config.toml
norm = "rmsnorm"
beta1 = 0.93
steps = 3343
Below are experts of layer 3 (counted from 0) of a mixture-of-experts language model. Rows are named down (a neuron's output weights, with its number) and show model dimensions 0-223. Each number is 500 + 40 x the weight over its row's rms, rounded and kept within 0 to 999. Numbers have three digits each.
Before each expert's rows: "raises" lists some tokens whose logits its average output raises strongly, later layers aside. This comes from a sample of Wikipedia text that the model never trained on.

# expert 1
raises: "0", "5", " themselves", "6", "8", "9"
down2:507462521502534514481497527489543416597492555447532536523466508506507480527498410454441545481493491502511518597540542389501503513531461516447500507603527426557470585461513470490534507524589451512518552494506518457539497463512456454567535534454458521494474489532481542495486420509520496441566545537560485533528548517481530492513510486507503498526581463542484419515535463426458549582506500478487544475486430536479485529508571496488487472505465590530504507454445547529529528464512540464474443482582499461547514475524468479491505518469519537515532586480472540540502457509538548573456562524529479470464463490513475554551456543498454577541569533518460521556487550515447437467459
down3:466496474452535502538460494414575503561556530522490482570504511429525485490488487488505453486455533548475515546438504407527469541470500458500574481491525618450517504518505507541433451478416554470566496502505501492496536485598561568462493502446484454526490424452552523508509525492521550532598499517517493491485486499514537507444508534481527499565513536566533470500509436537454548507503461455577564405557454467571520395506462501483480495498554475534473555479467457421511493515491432531483489554499517453456507522578514433512549488429455524480510509514534498504528463441496480522517531466478505519494462515516406481535485572419515492507508499501433493469509497419474578489509
down4:513515494506511454488532511562486457533537484462535464482458515530500500459529538575465503504547474535513506568455472497515464477495484512504504464442580517491470471469438511492483483483490516593607489487547561443470498551486468458469480498526508509542476409484495476412533511480479485496526484466501493448478516535504542531552464437472500441596496499431459535519451544436532536467468513507538504493569525469488526548480524503474459403538494498541479555455558443521521502475566571414452538496456505476531535449486549537487489500528498547487519498487506481470388497517495531391476480568463560484564495424465394427506530564537458472587464468481416497458567505533549547525542
down5:545483501523529470517461571567490540496464496534514449529484594531446465527423539462395560490503506569419496480541522492391536523510485480422553495527493482504496501493409566496521513480442488555493577498494552500499476539443517507461452487470500469444537501434545519562533545533510490519475516467504433522498568509493483469546471492441535485524459520516581501495441539460542461508520555473472474459465482495553475511472546508457512490547447550472508415412524461482471497552515456470542462468470421484522529498583445489534472491510518492552547468593513520473499450507459479470508484462504497475507537453496465577489539474469586541534469540539541499447428542459554547575575

# expert 32
raises: " of", " for", ",", " from", " in", " ("
down0:464540491475482460564526468536476543474516455443512487496579484570592498501518535565547524583451525470519576498552484576526453430512532420533443492514508500591440441513483541449499578509527453557494560476475504524478520569455436487537501564509520444530475419518503486506495437445465509475492522431479460487584495544486524464485557403476553577570538509558477468495500494514475547517466532517476573422471473507558501485482504535471447497544431545499459521540483487450500529462476506486483547465475496494486523478543506548551538494400507508497550477531497530517445520498502445463444506551474524482510620500538532450542504561502492534542446507466559474518482486550453467498496
down1:475527516483486502487480478531490488564520515555435452572480529456497499489515495541554471459495529488564519568465496463396478480512535512437502507535480451478505512499570471487457569469499567475555465506519559506457448447491486497496422506498487500587563530438441511458446546507486533463497491448492514521489422484559506500454466376567527454397504484495522506490512469491550474496474465433476436566464511504549462470524445481513475478525568450480498475586509514494451553499477406464588535467461475427543593526453513491542476462470472517483491543534512524503454481541471467491535495543514554480442443542482473492480557498491463392503530479507529535432546508496451600523535
down2:484495531437512552490522419498412459494445520509476545548461475458515524539449540482516471545507539436577489605536544541552492509519545446537471455507517545483554487507532511558513489457591448565448471520563505469489513484562513398580486545479500535456498467554476462464484518514488553523499517497504521501512522518585524491577560526574472539435472586518446468487432398552545424558454570457523588568457523476561470515575563497508477580482496434513470474513466519550518537474520499509502494428483459511495477402537505485460565490515497492432494509492504508437505520423450505527527506485518485483538499475476527524532529494487505516494501540519472486506423518524512494501536
down3:456496425527542482476456427547521435520493449498449477512408474517546493481457458509493468477485512562483491601505483413453459525500520474494523506445540524494496403499513495490520503489453527425482455495541487484531457547566578523505438492521506467464492500554521444470572514453511509422526550447465536503541533536547556512543552527505526525456623524475539505471566576507498518490508487438442534505629468486526469528528525404430452464562506423549451478479487529470513478542561556494469527543516459518558492485574455509513513461548543536425516499521514484457546476515495496495467453529481481491500557458521521476433539478534571469489536492460470540460469528490446527516559

# expert 9
raises: "aut", "tt", "que", "lam", " related"
down1:527481550542523481489554486557523472475464477489520498502547445464445456536539500505485484504501513539489504467464560443421506496468519450449480549487572519487442497455514546509492459459499527420526507464525489465580546520505502461448464494498461518548423527585450556564596511486494513492523528494483540553475462532472478516618529491563523397447506513458548551538550474447472510463513484482563534498436513548547546564468482468490522526460500504482556542513567475531504531471552494498474426468524510425545476522496537490560540458490536462507583504531484451547443572451486533403470461580421500535533482533505456512523547553503461465549477478485469518494533464634485516484515
down2:546511465521485556457529407469534432465434473515524529606445541520549463556553429540507497454470546516487562413471493445516496522445527506485535433430502499471441469506468519546515532532443504504451562471484521499445536489546484480472503522514557496528418508504509488484467545463478523600516600508484531502487586524522452521503490449502513510502484508452459542457477486511432526564450553525500517510419522537423438478509465505533470533436503487494464501447472441481502516492483539395532484511532531470517534552537432478539480558448439522473543470476432485486535531533476527598523532505583437516530494530530557561477472493478521576469487467471497476433541489509469476570462
down3:516468558550543539441471511506498477500505543472468526477487410560472535501481479515551602500528551467485537519473588511523450537505459506479506430576472478427526535563461492497516462471535522526484500597448535537545530561560550503483468489524484541516522442550559531455521553523450496507522510479512553495578441434544503513543460525495442475517517490568505512453467417498551467528480517506504485475514487468528460492534527470453486491513400502485469549500542526541514461486418474542414579512353523492450519485495446534514504499475564450580456518495450511467484514549527476502560508536475481534547471477500516514547482493529608492574439520532416495454494528488445485484546
down4:463477504536540445540479491512468554503605503484509468490512522509495496500567469452517415434483464545508556489457498528461526579547508550499483487502517433498432520500488514466525493479548563570526504558515504526495474494513556558531532464481532512447469594508503457439472510603514460446541430474493557475499514485434508551520433502465545493508510627473493514497523440555458524501499467482477506472503452467482557485483469393517521425538486452513462550384457494463440519506520445427465518542551547484476464461502531519487486404524480486475522453477469464456491419483527502429555510525464503479452464491525545544474479485488481541528494462554425581459441535555450535503501

# expert 41
raises: "a", "an", "re", "al", "b", "o"
down1:608540451496490505565494514529552489521523512515542594515462536470463492490393414448484493494506462426497505445499444489501527509484589498518454469568562479485478446577477458493462573509506547500527570541589449582567467401510495506534463495512517453507590478501476531425516461570571491451472470492446519565500501598523502482478509467429552546463504534517492552442498553519516494476467490495506577505514484551550541466539499566434490576481534504475469531530463548470546575448527534530535516550478452473423554453474513532483525533511509509538499470498514540566455468523458480567518523561467533464483537480462483483469483505488485502526466494543502505493535492493467497433505
down2:580469510536507463536535501483467515487517529513490466498524508553511437556453454499560506543438508487474495454484409474426454539508554430469479469501565478513497513542555581541525407479566511561537467542534491489442566457554515415461473519510515465546512453515531518458586514489450519493512509461470480483509519535619535535534502489513501582479530522431587440473471446517501520436471528473436444448500492514465485433505478530505490415482512451516473466464511514547454498477469444494481531466515487436557539449455482495447539515487489488526403500481481500531547396546544522546462535512488505570454474509531474476493474516561443514415507451564515527439452545510519522476557
down3:495409543444474484449422528393495521474555496486522636543520538501518471494428563516533546490519469483510472533439514496508567528499463475460464531516461505426559533520566518463478468473444469516580532504539524507516423426459523515598464489484485467507558474483477435493469505530542490500484457553530539510454508511600408532484506488551526494555492530518472482478485492521534510454506527475473464511517541514529486454527526490554474558469529500521549571426471519499571508421421535465560502491466420495487497570487536518527587521487586455499515467492495459465504517561515536534469499539492483525513518536454490430565443494421502484552543504478514468511487421563473520468497
down4:449434481502504484503463536494441540512457457478451434518574521474485441455482535559432555487521563493518573480543510442556540469481500461567487573449461561506493530421514477521529445450488502555486481475523520572506549425454557523519454467478531454523474466507528527544481485438541497560521448492458525454416547564499471582478540478552494543547466498458475527462433484468443468457487464591559535463528461488513545521451526470559483429559494434420512498528529503502513522556522518501481469511412533514469468516518525497476515578511557503516544486476564549476447522497527491460503536473495486522400413517551502427515487543554507468483579471512419526482515487552513511488488

# expert 30
raises: " ", ",", ".", " (", "ment", " –"
down2:446462503538475510461543499480571505447548546495522560487489496470432507468547487462463504517468526469437534525469458505498480524522509541484482536530504487497493520491507462458521518507458534481537495538518532481493492531411516485491472502524574535553510484602484436492524514473552559472544547529511501451501572506513484538467565533554515444484469402483486514566482559534540553478446475438541498533451441504519506532528450440512487455576494555528524501464466469550478555468519548484515527468462535481450545509565548583507440544575490518476490511477475541475502556558519543389529490551496386507498550506501527492474624456513585524445485493436516616484483465412479508445537
down3:516491434536573450513514533446531464581552458646539523489491561484492477462535512483481545561450489457503490505457569477532472471506496491406472458466450440473522490523518533563557487437472460573460462529365529471501549571486494511492467478448456492462521478515571507528508471515474476471558470512516538508446513503520505475546492461464577504456492549517493496525501479506485451452518520504500458505505463469466531510491473487501425509495484534549544503479516529470459570519468426461514475540579485501506531465467395498520479525529490492501520423400419448533494483509516451537473551521583549505563469451500453464509442488492427455507533472468550477458547494482606492503548
down4:446560574529476474492466497465485509508524487470466517409445529611444535532534580488561584452481518577498530447421487491455408478504502496473491561501529466456463514492499516545505484457539519508491582526510493522501474597527459472519453495483503528513490559476460484452517600503515538534449556480568552483551569504479532499533500429553570517514492526569485506454468493487492537550539596479562484517467466488440559479470455555509491487483448542448462487551463488538472548488446504494556488513429426497419455506521518473492530479490421479501544509487499490485498565582537525453493485469488539503493464497487483455541500488490514491402573500464418563488510494443479539445502
down5:477549450457474452462517482529445451444466561511539469541549488481512503433526492391525444490481518519465441510465507505450460495446375486498504488466496465527519468429499515528517445526607463494464510447556522528523460485529555528437515451468597520465489534524534511487424507527508510452457532517438499448567525500529487624463534557503555528527571497520511585519452508473564486564434590483499482483529516543406471476563518521520570513415526472503500546472569487519518516510527537478503486447549479462538495575492458509477456468468452470464530561490534500504514522500526496418514461522502518416512480472482466522440458455447470474459483510554508524476498536527535472470530

# expert 8
raises: " earlier", " reasons", " of"
down0:488551584443429505445464528547475572519439492515473484474535438454502523539542524488453509437532486449506532464471496478518500566481528453503482489463433468528489453448522500536576516507453451532494547476469459552505415612533525547543489529501537481463557455495500499505484474500542451528521538483510450470518553542474563531433493449551538476507507442491535465494502546543512502436425523502620486501399497475532515547493469521477525439523569499486433544483558513460493506544510477561565535568456508594480538515515545496578502442485515543510522458522514571527556530512535537533509529541398551500440558499505457535537497515500475448475536546502481526452565445448459517471516
down1:496459606537521580539465425528523500465506443417493464437568497475463491542548450515528567523561470553538481508486487478515438450493502467522511488522466497480459365412488540504442452542478479421524470496411430486493512534535546572537479500420474457453486573478520473464508512538512527484455469444551510464478483497544500497485494577478468504508545547468522473479467565479468532477471467535468535505514548558477534497473491463470543498457532456519412499478461510553528491544567562461505506490527505572535530394466548457507518493473446525500557498552563568483550543523519522501580528515491413462525456537484496486472462497526482538519577566558501458492518509463491491498465
down2:469516501483475489528501580539498509540479461473465509522443490436516540525501505521489450541490532468500547507520473493437517588454458558515471600502466480438495459531476492429450449439522548421494576539546578482488480518514479527561445498548488484498461517494511481481562508511490527523464422455508458554432551440516440528510498501493541490510439456516490498546540441448534516398466506498485566594507473495464559555508495498550477489491479488519501502464536511458422518448494458494515488492460399544515524537488608452482537520564524485438499408446514439497514556518448556516437566556521502534485580548441563536511532451486437452506485492445458473525461536497527476440491
down3:505509442494555517488485448500486454457543452540465533565421429490453507510532432458484483529479509477437433471549513510543495453477513557433449488473450495490459568549405521496398468496547506460517442446521419486498460497474540550478487442477535520548556551509519503499522433461429433438486482568512441506497522458472485459493529507491505490568500446511456452480486502548486464500547444506478509487467559486511527546492488522540494478511547439518516530516488546554529427484458501536514458517483465558511379510432525493531516496547510512429549483518515535432447574498509500534536506424509515593520539541577498501554512457460484602514512597515566482475455454531484528484502

# expert 33
raises: " of", "der", " months", " times"
down3:542466537550516545398498447540493518502515585468526563489390449451516451507483509503464518460507493437495460452486477544554512508474459480479519491522503492450398511504516540603523451540524509523459502489430520481478567465496517462527514487524526508483527496494462509433559468557552451552450525449540520481477436534515547577416491483460458501534499553625458399487544557490528517465535545511463517507602551462517551469511535504495435520541487511459471511528503489531456482515512530444484432468514523481579430441481485445473502487491551511534511524568571549444456449484461507488433525499522477421507418540489555484527569435490507515483530514510480460497523494497488465506529
down4:573598523476439527465510465489500524524469431514514470508437515553522566492548468499509538462483440548513566487533553465535522422437518516533438488487476460492531454511533494486527503501526586526442476517476496533497510474552520557475528507518585542524547463512534512533431536522491516429415428483436435534528469518521493459539473488438535491535471449427492450535476489525498514481566519482522517464489452527534468495496523520510504517505508503504491513506503552504551467551511476469452531389470399527447489509562535492492475535477482445605501411543506427457495504575520490457515428527541464514546494461496485452494592467481467509569515406476527595584509487528550516549520
down5:498452540513501509449519485510463424482530517516459461568512432531524502453528528493557509493424535499472504468526527521443524420497540565514492411484496538595446461450439570507545550462386476514549489522455515496463506502480523514554508477480531462454479492518479536514504515513506489449424499494450513427477538548544500524468523502531583510483485498506433507481496453465505537499476501542506467480509474533488456432437429500464523533521469551498501549517415475482543573493534461472463498537536471472446397508456468495535559484451493494498554478513558469490463577496471486391556577413475470488513545530560499482487545447460507526452497578545432509479603560469481451467453
down6:449413490478545437465514457546504533503506471488420503432465556578528494519462508494467442556509562611465489493498403459537560519472479506463514510484471484497454425507553568546540369482516472465509515524533480458481493411532488479500504511558526516486444491587491424491537535542383544477510425498475467518412566481506483478483552479572486507480472499473516478537536460555535515580507430447461498478543519527476471470508465490497550468564465471434489478431519501531472493472459491512531528463479545490450537532511479424473484478467473522506456493406522525472516473456547468488467450477487475476535501505485547473527467468438490459508492482493518481495468487460622560515503

# expert 19
raises: "iser", ",", "."
down1:506441533497429522483502479441501487545543489452470547550490466593497526523543449497527543559513517513503497440528511488520556472507496497487437495430517528520482430440475533497468406576528514478501510515509441528584515543572436489565486514504472521529532515470501489532516439498514490480497459503484465483536528452530622489545489567497538424450515548538483509512543499482525518527487510515519492438483513482486507460456504484496558489540524533435490440548491501470433546473547484491439495471512511505588471456599485620482392494538508531470503432508512527510489490504539479592501557395535454504486495421522533524445522562492519558402491505509487483463523558585529512575524
down2:459481388511456500500532488509495538529444508507495505488511472468585484484448484548514482530560499467518473515586448462530545558543450492541526527511465550476618441497492429466478529537453563415499470522555477498504464480479481548502495493487526495529564568468494497518486472572558521564485485487417534516483545524570488496517505519499518434553505466515485472456518441483556443414458498530473442521458556548603518491506462547504583524499466509468488493480481492530434520493472471481526469518495532488486463395457507542500496506499460533549523517510519480467443502476493482520383553549530511538461515397451507428543426511510498489516420516555572447499502421536535553525539
down3:541460488432507551375480454494516454510509487500460434529484505482444431516539471490496490427464423433494498517511515470476473537484514537498495457561439451494479519484525512406550474533534441545462450472498557557461520549490460480473551500535497454586498503500477482450485420571573469527498488493489477526472464517514478456492599513451501477502520583453495519537505533572527406532467590573473497544518476501509464514485539468555492534502483547548548568492541509559581447514498559459472524571523527495487503489519471542454482477515507473493448502570474532499498504513487458530473419541501487558515506498433439507493570436461467452446552545510532493391546442501453525532501
down4:511493557519428542544485474463490539491543517479520488496514496566474501520498461552470510503476483501481509494519504476468496452544448435465514543477502513458519455479512478484474530531505452509404552503474473434491489524468506594510503477469509489557484515513574458513465510402504490538550540412586503472499525462524406526579489520522495521532483603415540480491445529496534544479516559484510483472451486582534442494447408518456545572558555576556444447463465482560542580526463505466467484494578466500470506447514457407496467458478449502538516590462485498475548546542477541488504539467475550558429524525465495582497510529489495499463548515568480464479470533447462514507423

# expert 37
raises: ";\n", "1", "2", "6", "100", "8"
down2:503506524500519494446496598522501526539477551464521589486553432546498506495496498528553537454470454492502468514398550476472527522495522467491457465526488502445495510466478530505468449534507478472414532469535498525545500484608539487475544468456494593487523466513491570611478483514501503474468515525518498469394495519523556547521483522556558565498511463580492511503454497488510541523536482489501485564472574544486472514526506517478489514483516487535530440467483512510516472473528480458543553500478436531534480560457497502460569567443380477450412482491470506487500529473493462519467480542507562481431396530544526598497543479536497550554501577519519425476513454377481512512494
down3:556514465439498454507440548538541542490545537540434553527506524538517461507524433525567525475523542562551497555534516495471539470573463514482523549463511514541546550536509517456508480507449507562486496512573513490527534457434476519496473543492506411550513496504506481532472505587504513461481561484512511446456555626464514464485482546512409455572503602554436561587607411536541488473503529539472547509545483419457498481549537489505581504488535489478465462465470535483500472511485588502572473517537472448510476546523477498505512486514523472438479449490511540470545565475523465506549503456496469503478563560576537500452483508500449513508496506447521537473493468427557506533493
down4:531424495499467478527520486535476519474469476520480548459459597482449506488494480551546508434488504484543539561448433464495497603520436488484494452536508435529496533386512583502483489540426563507503523486489512564482575571539483460505526513533482523531558493494505439439447490541542504562500523549493441559462538477450471487494451490527503503491539530496470564541511500531501569578457494526479492498511540485528548387515557494541531454477540512577478459464582516523525554515461454530462502502477498412499469489604517528404448504482555451498510456513443524535541491557471510493464456495526480440550471507466470536441506464464521474545484534473469524526448513501527384466481
down5:502533471533526457492442427465507454494548509485490470521464482528471499561568496547505525563458532474497437468517455515456483437568507472447532433556575541509557462516497500537490605483511554521508512430506441517472456545452452406463559485556527481502541497532554459480503460521540468466517471427549530488436529466485501490554542467467590551476487549523519576469531513559540495496472510468426519522521516503433480443516532447550510502554489477439492517439516443501539537542485460565500474555536427516461525440434485474381540483521504470522499521480559504390482549473529484483457555516477479562485504525416494497520528484549520543466464558457517507435423521492507499528465

# expert 20
raises: " its", " their", " his", " ", " the", " previous"
down1:483485489516496505486445512555594535455534457528497498556546598541538547490454491503478448447540537522479470600512436494483489539540592514461487520471463474495578489496483541489529488495476466476555533436485524538451483538515554508517509390458472504485545482504603523540497474492560487507526535518490543492482555526494545461482503542507547491539479460503491534470412472598447505541479490519466424560385501491476499453418439525431520509546519515475584461465500468471525584517488535490521509525453496510428455510451451472554512474427496465513550529520525523495495523507506413511530536590531582519516519510461418497549495519576560505519517409520504463485504501511466474474502
down2:521452466492543534495502450560395497542482456478513475438536497543477530524424522448503531493487504462552510498547494521489536422513487500604435499452547466507440538515494444460422536455460540481478463507519529466487522478531556511469480479532469487471498523496492473539464519485437480507502504502588526559530479483486521551496440484566517525498551579515490548533501493521501475498493421504503517506472569511450594575516489404532536482444437508476484587479540467526522420433432541535498511536550489536456551530552543400500538488523560471522461560574466503496472498523484418468536479470508546512443464443459536476522455492531522389451468502534514450528494517452537574524437
down3:481523519551543543461503506522513507503532477563522479558570590469473440526538471523523552492503506473455543436531475504541450518529516454478498396445553461398506497533479574504449483552463450536490513464478542559470490473524461538512430521518546535486505532505561507481530573558483590571475512467518475547512462524511477531517556492501489531488512474462427524512481521506500530497501563465487485436510465480474467527508577470503587495541475433595491558481528520505573527500481497485468520469503418508499515525435518526439463529496550507512524474576574562511435399525496471498539520439530493498511579546438527504564436519426502536451509518502564521500555506424473467593461
down4:571492491537498498452450436542515489525478433482520509555495471544484497529464512561493517502486425497454557475416582524468484481476452476452544489480518505526511592493453508512468491506496452544496483500471473473423534471513513476425474507529469561536405503490453514393473386528508495520496538506475515454429488459502533436516503503510452496576441582464488477547474511514508469493485422435478400469542513491424516502475487486537470539533498511512440522489501425418497513469500508548538481551570499498545555488542544426490487507566520482434551515440547510511486588580466573447491515458486498508506450446462486497494515506521414490516576444520476451499464554577516490482528

# expert 25
raises: "ered", "int", "ants", "er", "ant", "iser"
down0:513483519567482527521499529453512522490569472469578532522464467557534509484535504496439514534513561512420506505447453492507550438543495490482512419474444512450443471488509441452502542435468536487473505464522456490440365463483466450545538505543522474483574575456442464483493549502448491543492502524465542458506534500441519490573541513511480516537519507463526464538500510535464547471531484475496473528395532522497548505506520483503446484526552570528479464454541543435548463390577544455481513565489525473497488507454521469599499530551467530500493551496490523440537525494447407492447565531521498555437510534475499450458544513445475471449442481568533575432470487465549492498484
down1:512493480460549550461461513569520492525492429464499519456519490523500428480524437560473510442492508576559493474500533503414412474518475465519498505446500478538477456459484479487546489467526446460448500436533509517465517449526552478552417522523506466548558463497483501531479525510439535523382494574509503571470573443439523474549525536469519524491491461511493506523482533498454535433514470447521477468533418512491579470466550519567506478464445505440540512554441463544577569544514519518466542476530599456451443484419421520530492474563517529476545522515503490540556480493399532530525487448458418478489483474508430472485449497505451471498490519447545511485489511501465584467513
down2:531506456486544498473518479513497497447520552554494514486491494524554462490528487534472497500433538523469396553586478564495532522454502499480543477554543495502514544542492505476486527469523512551422512518480512552499496437467413551513421464497550499427514537472563395465466572524491453508523544537471509451580550542506476454566450527504566466447476546475471438473552536468485495477501486494510496502483407525495508561550504520501439448458487533496612515457537499513503513486481544495477540478447511498480429371476520517506483528533489489493543426507434498484526525527445513438491552542619444528511472509490477479492515411480512562517484482558460537582508516498496569527581
down3:478509537528484527586498471513549520542521516499555521406499512488524470520502495512551501489562526446433481458461557528467477631505504552539541531526520471538467461545479472496459512539486487479572484446467433472504521556529516489558505485538510532491461523460523454477512524536497522473404507493561512479436448416508412450534463498587486503495501510549471579478499404548473494502508519470464494485485541479448560552515563450549559454548431530531501527557560449503524470439459533549508511486501488556508551520437524484452465603525514516548505416532421509469490492492512483448498522508507562503477573484543539459514585550521539528580525534458558505534462531500466463467445

# expert 45
raises: "|", "Other", "|---|---|---|---", "===", "Sources", "Con"
down2:468556420497531543428496458493498520486484496495526491599549471566519529462567524526522469536490564496523524483418562559519502460518540535538497494446531547561435526496488522521570540487539449528506520504521494548539528527502524456519445477475550498539493427462548518465574487504518463526493543504521476455482521529525464552553471586441580483497567479520495488499507439469523481456487563511493515481471493444497526544475507411511574524535435609493461486588544504534471535461495451502537482474469466471513515539515511490499499446518480492478452536496525545505555524554505578564545611470491509546521521499504540546438530519462536533480440560470509488457540543590360546472487
down3:566474455535460504516528532446454477508444503512489464463420507563480525460438540511530471517565523543506568436459553493495483509495461391515438554515509494470499501450536458468438442554456540462556556540454522439544458447558500491588456474526460501505511468469495455441488496531515421492496465524502425536507450463452533533467549525556531446424541534483526529483552558496484415435535570509564449502473485481528459541500555489544529497502511488496472487438502455515527472570516500509518537527499550544492498501501528522482555553473536487494537536442506528388537567489477450489528499527474475522471528489508467475545526479536437394471508536409534491518447542473533483576583
down4:535540561427495419510527473460517491507473543452564556551547476484457554550497483568488547529439524525548459572494475467580581458525489545518495456545483516549495534428539526497438518507506483495511588561476537503491487479442484494497521552489468544454408426539477497478484421548447511535466442520555470473508502494475424576481457465541539568455519545500470472549490505533525541511477499593504494513496531390499532516483536516479561459514509533492485561540486529486522529479445480529500480495457566506483538550484504469495524473517444499590492492505515574510512427535561455531436486490483514460482553476486533498530541495494535487535565522482434408484461584486536578463426
down5:544538474553510568519491500464570492498464478458528504501443516458534445457540536404526470486507443481461464482554564540488516432567480511501467487472468469510489506473527432469519468459480554540459460522599403516515550444494439503505499498510450463533477546424582507574522478553487493485574474464516581441424479521461488491511454468508551488525469514529473540496450541458522459517466466460463467534510461537385432468550575488454450568407499481547428508436489514529499490466504491520481561517427557431456491509537482473524498477466480442484474488523552478444514518515472491509495462524434532540469502463576555478463457523512499536511541537455473530473492484398533551470517